config.toml
d_model = 128
n_experts = 48
d_expert = 48
activation = "swiglu"
moe_layers = [0, 1, 2, 3, 4, 5, 6, 7, 8, 9, 10, 11, 12, 13, 14, 15, 16, 17, 18]
routed_scale = 1.73
balance_loss = 0.00614
shared_expert_gate = true
lr_router = 0.00151
vocab_size = 14415
norm = "rmsnorm"
norm_eps = 1e-05
lr = 0.0051
grad_clip = 1.0
train_tokens = 239900000
Below are experts of layer 11 (counted from 0) of a mixture-of-experts language model. Rows are named router (the router's row for the expert), gate (a neuron's input weights, with its number), up (a neuron's input weights, with its number), down (a neuron's output weights, with its number) and show model dimensions 0-63. Each number is 500 + 40 x the weight over its row's rms, rounded and kept within 0 to 999. Numbers have three digits each.
After each expert's rows: "comes before" lists some tokens at least twice as common just after its tokens as in all text; "mostly gets" lists some tokens that are sent to it at least half of the time. This comes from a sample of Wikipedia text that the model never trained on. Tokens count by the router's weight.

# expert 45
router:498468530488531415499489512490489434492501503591519483484554530529441486439524541562476476515498452474470496478514515477512474468484513426528583468519497561546453546533483534589497470517504504
gate0:505481462502561477505499522550490476493482535519519495482517504542466501472516503438542521482450527471520445472565479516514453535485461413582544479518551581536549525499494562491589555477483528
up0:504440533542478508566472547457527442466503541436505480517510446484516431516481493477511537466497470485557522505462444508542575517541538554442447589474461442501518455501468458399528514530488500
down0:563450561525529478572436494435537541474506529515523475460462484519520429472477570465436498435471584462412532521572443500546504631505504536501496453506533469554473454490499531491537494447493481
gate1:498459472504578484420505444498500393502462417502498477527522463541559497464531482544509512538426468508500551445511490482479538518502469508516473432557512460474474460549539406510561500467486453
up1:514454519593509490474541431495486461530500450565457481491479502515602553488566508533477458453521479574480552475481493468498471481527466547565389424519488505472494456556518425516496538459522479
down1:539535546513443536554544501517491540514464415510500503557502485524488436443469512417509458510453498532517483445401474464491447522424551540478462459503463529505490499447489516455461472460480501
gate2:539483492442543520511538510587496462501450507543493565495508445485503456520539493458511570447518520536505526452490478562517474491483464495410524503544520512564472497418433433500512498480475480
up2:495519497439530446589530465525483464504492444517543442555458508509543446467450438476565513433497561491494445493505511496544582420497511434526532529481468474430445551513510477475420488519501495
down2:492432444450588477563437458444431474469561465524502480520488434525524493519414494444489493496436525560513465458509583487557499496525541525482487481568474511475507506474520470530483547561469550
gate3:546503453447472427488508538469505510497528520512533516502506515511447493513413548435546456486502519467441493427525532555440500470460499416587537460428513470518482452465541488512473513471471489
up3:427422450497465452478542522475446418486517450511473550510480480513508446461454519476510539455506586506507486429480497477536536443500498483504540559461523474495459534550508535595437418472552463
down3:499400529464516412525489484553495481470464460519512586471531509488536519548504463469469464414489560440493513480546535457513493523525542532533525445558504466503466516508466510578500506466453495
comes before: "0", "1", "2", "5", "9", "6"
mostly gets: " five", " eight", " six", " seven", " four", " three"

# expert 27
router:525520548539487493478434529499531499483488546484538520499545500568510495399478504537538495548488507448458467482523496562489514516468493446539588559474465513463476539519437546559537505512456527
gate5:505503551477492525486504524466518466429469472466475492506498513576458527481427500501439504466468503484562495404520521612434441530464573503601486464434479564469492443456478528507499463487518492
up5:468536483551525513550433505562522535492492439547480539525480527481557500525502417495463565470444501474495522481545477509650442524509463587475480542517442508484497480438505506422449498535466477
down5:474488485513405531437468487524416463436519526406481465453585458522451472542436512513483482503446532489462481512471476524454543490476467557504507510511525518485558523602499489480509425507452525
gate6:414570501509466509507514488562520496515528545489482515476558492526462533514447449512527462453515475545495472462576493540507449464552488488517566471393518580575548598506460465595536490529518515
up6:462479500511514466471488513456521407477443516493552456506500526469584489503538495539512528501453553477518485480461550418491557449491545554481539568509546500450543485509503469421497532536504429
down6:480570492568396537425486460386502476447552468463440492495478515553487519410462416482531455485504511457486515487523526464499527465424475445594475482486499508578516523528522484517519520545481439
gate7:534567546577501467453486499500532496559498499464460511486451475629534489553593477481474512514550487534546511489465528498522462493565448545530500531580456513492473438493491495458476452454482512
up7:600499523450483448499492528531512571444510483511474532544511484464517485413525450476496513555579504539504516499489496550508493490549534567489570586510444466432483514475499483487550528465517517
down7:449479538514446461572465476542528471470596568447511449525517465472559543539489454438470480508510545552518504454420501439536466516491528557410507522472458495513406459501517543566525506509468555
gate8:495481501523490521604513416479496516467523497455511536556513467562531467425512451481496497514481538483476494484471441555538489406572527474471484564505431489491509605514494481539459499524506482
up8:497474480499468464457492442505527453568547524497530482513502551465409536541542530509455486458554398541438556466573515375473475519501510482467479468556497478576471460485498480499476527470553521
down8:564505498478454533523549494563501544437488548460496477544488490504557485402481517459493473565450546543483459602478531536467533495474437464483485596482434539539546479541490509462552564471471568
comes before: " |", "0", "1", "2", "9", "–"
mostly gets: " MF", " Turnout", " FW", "He", " DF", " Pos"

# expert 43
router:482494487497486428489454544445558530480520514553600476576563497508523441481480497539560445514482443447475473504508439549469506442529555453518548527487478505486401507504497567517557470568504524
gate0:506557492486462446539422538496500506502464518469494483504527531507465516456521547455597499511501557525515498516551549474513487585516523452573499524595499518495448488478552495496493448495466514
up0:519476462484482498516513474430488548455573486464547517618505509436559496518526437527573529477516517496502516527557566442526426509482517537506563467527443515497437431521576609462520456478475524
down0:480503419526491457543480486492476437455559550472483450454487512487417478511473454517441490472564486484498476540507485522541471511483474478497530539511428571507518483439506428547452536491491507
gate1:501571526555493534508422503527532497444510443538584544506501494549471471531518511497497433495428518483456460462518438549503540466568469487456479507482504424518435493565449565549524507575503529
up1:457505552500476548573483495465502504446506498538507582539543388482500538440498445428484457447478439413486457475468463522457466500532569514508500480538421478529491493567504550528499501558470427
down1:516544505424459466478542507509480481524525460499492457524511436454462505503529484441475514498552471558506461523521589503462513519474524566485502520473491490496574586497526570559538445504486581
gate2:503487507459482481595512483511443458484398508550494503544433462484477468487498532567485533514614410517472498487496491498477540482491550549505504545521506443508468508525535504560534514487544477
up2:511529503476491511469448566556527448513501465504454531499597464564561530470442433416527479541480452494515524496496440509442539530458519497522502472485529483514525494550500442538493507522455414
down2:510387522437507575490422523545502540440472445522568483544533474433488484466530573519504456527527476486547461516530480471483463487472502545462543454503473444482486451498496525488464445530510505
gate3:540585509528497489497428587425486518486503545520465468486539497490457430532507509454588512579577494481560525496467475429569490547534591465517476532470430547490454486470498458522464557497456444
up3:537460525541489514422558563564469466491467532458484533485459574519479483511547525492494543489454464434561480507537550498540422588471508552516518532478507503476424517454563543571465526522490524
down3:503522533507463510514500526492512465461529481520563587530448529558518456542531461468445507461417532489479526449476493512503473537483457463519534487451415518525530553517461460474483577564568452
comes before: ",", " and", ".", " of", " in", " ("
mostly gets: "ology", "ics", "ism", " School", " University", " Education"

# expert 25
router:497461581514467447496491541521522452525536582556490517542566489573443513452515562529505494519465485537526450473519478492493489481491549463476513517476486511560461555512472547536498506556477519
gate5:499542458480473514410517520562574603587477494508496552481447449464479508541565486535477553480610489447486456541476403493507522464522512463499459457489479476473444523489493447571509497539450514
up5:510491532488501490492510442529567495442497498384552531586489477500512505465522489459516442485436468523495532482497557547471469503537576499537511501459470495537475498510558506544444393492485428
down5:449615500444437454552570500448514488483539421482469490501487440485525498519486451575492455462511551493478413512522589483502461528502518477504521507554515520417416560555474477499446438482516500
gate6:506484486515475495531525455443571473491480517440477446584473492485501450505529501439521575497494596533484497505525455497571502555517546531502498558485489415548464537511565434467432545577447566
up6:431519509450509490432512489522511495463546504492496504460503520523495479481496508459590481512439471497518499502474514525461482546474519492460442526468456518491475608514486535524523444480589451
down6:453485482513442543497457495463578453562546486486570529513482448466515502585469605531535504501520502535446561446444438549521481497484531461524490489481514509487508492431480419493455568532483515
gate7:494443545517559482506527478541407490467501467580462440524471527498513574485490523412491561490540517539558534543465506458529515475520453508557524456518460535549524485482494536479521484476580476
up7:558501490565511504548516564554428532447485460472487520507517503469473557484523498540458587541525497523474536614455506461530474518501452515512577463541508503504492520479482561460494526541557562
down7:499488500504490514485558418474519496533525507491487479454495528502520430545465528499517528508531472458505524529566431502504470517554523472481493444487500573474537461519494499502529524431582507
gate8:546567467559493459394504519455418508538562536435474472450487482531488422478535468468495543546507490506558491541528480513486510497534529567487460504389498457516467478434490482476531507537510546
up8:476524501497472475533526554394476505523565509527543456504556467524567515543526530476488468524466488526555503437593486485524500440505523507415499518515495530507473540517506522506469521579471475
down8:420495509509584526530507453492511487443398528496485445527489503565507486477442399442518488489480453530486497509460506495582437523461484454518605487581519555500439595520436471469550456473510483
comes before: " ", "-", " •", " Total", " \"", " Born"
mostly gets: "′", "|", " Succeeded", " UTC", "Scientific", " Clade"

# expert 22
router:511553573492500519505468623504533489547535536506548507505565494554466510433538506536488519556510464452477457492536486550484483453499523446503554563460428497510460578484501490540497503526461531
gate0:506548518573545526529465500531453477566529475553567466489565502508531423464536554515545443470464510478525484518510540463522477427487540500515476436555525489499504567551529477584560504502471529
up0:432431481429487469543502457490492544495484491538507495513512456435514427463432477506546476491465459430443449483498530531419498493485553550441510519496479512525502556564572550543452519502587506
down0:482576503560446462539485501459488504578556558439544454501520464509463456506536544436523467537454499471466477423542493527511559460471528537444482508496468506478421562528555518549516530555396532
gate1:503553514481460496467424486528538453481473488546513513478518479455482541519553544528440532483518418459495537471526499422479490465488483568431475492480503502509516456485425472521544491495463415
up1:417498464469462410475446428488455473540512589510506573452520460530478491453468495479559502519544509504535500556543518515550517539413534513520492541503419457525488502515471592557526523487525528
down1:425510496463462471470585520490581547510466470519462510502460542502452504461563492523566458478498492555530487482530463523524578482529528484469467513536461453447493464533508541547611498487529467
gate2:500466561493486472493489450519500487467439480573506426528493514545504355483558475468520516527571483493519428505490492495491493487518492529494593515480538540493453415464417551524385452542432553
up2:427536514474466501555523486529479430482524531457503467535468515538561472516588562490500527501496558482491435493514494541538558468509498460532550537532465528471553530513401477482476516490532545
down2:441514448480484427435555446516492556512462415531547477513484508472400529469494444441520515483536479538550511492491564528490571568495574544511528500544562518507457507522528545517542501471530472
gate3:453552584487539540516454551528533516529542467543500412552466523532476503496561468527527513555509513492533486540475435461509502443490466426469535489484515542562539476494515438469460549515505446
up3:573408556549527471483453483546477473468486548624531511469510536494555420432436478525509509476478476521508512520533500468534494537518483465465498460489552577400452565485521532487508478525568472
down3:476528532451523506601522494508468476475541474496498540554536551454511567478519500502523505504448533474539550531550513472496490515528483477466547447470458534499493519514488418520478553566533500
comes before: " ", "2", "1", "0", ",", "9"
mostly gets: " Died", " February", " June", " January", " mid", " October"

# expert 41
router:565472535504472446471478546474561538512457554557554477577491507494476500467539550512512536528554527423480511511549507460507487432455512480528600549499489550490465540498506527522516459519469521
gate0:462506471431404516516514537413571536476495497501480546498521535523549468551547519469521496493496522475488500494492431526474503469492428434507532506488439419438449487509520549483490553515485524
up0:489490481413459523422489525504434505479499429462468532506495428483456516482550478460479526428442481516541509512545542467487524527489489504514506514426465466471428528524554463541587477491433482
down0:566519499451532493592470521513495464478479458430525506458438528515528508558457477453515448444499547438546573519459466476570399519489512469485535511569523478458496511507508545501511408530488533
gate1:454487514468459558427453479491465510513474503475477488534466476539518465518462484536500509490552447561495482525555463468556609445534567491427460462476558524484486555498470574562515584565460525
up1:513495496492514592523502492434457516574451617465506476571510477472476456418483451444449495530509534488534511518523495526538483431493441460546537425491423411497512559545506532488552536476484507
down1:549513517466508531524442497599480452475477471535510450467479619503440484489469526553552468436475479491494550470527486562490449480492497559531460393552416488544557523513466559508508497495541474
gate2:534478554482535460450460506495553491488544570513516439510403535496511452487532523486508533515478511559492486512671534542524511530469515484494509573526467529514555445446500435458546541510494499
up2:541462454491537460532529477473608554499535509463498486555486529437505496537546475476430503548500523536526513487528454556510489511470437525492533532532401500522526483502524468491466602549441491
down2:473490503530511504425462467469495491498492586495605467463510541539480525477451492461505500534485526479539517447460499535504503504477406540498555463549553550515487471514487525512444451500540494
gate3:530419461484457523470515467404527533505540563566448515443532595460460505471534479467537463524518509474540519485479509453546457449490524526546573511496458499472458492555476556459499500514533539
up3:484412453593437481594574516497471477489471460531472498436523450507496472574435527467542562483472500519498544491491530465524454445539477540456557579490476504458471598504476484519507449517530508
down3:490535492507504457430471552467457470462463509550497519495480474564495459467608516476525525503496508614546549560493492500501571533513541511451553494431474434496487531438481486489455461531452461
comes before: ",", ".", " and", " of", " (", " in"
mostly gets: " century", "idae", "ism", "els", "als", "ones"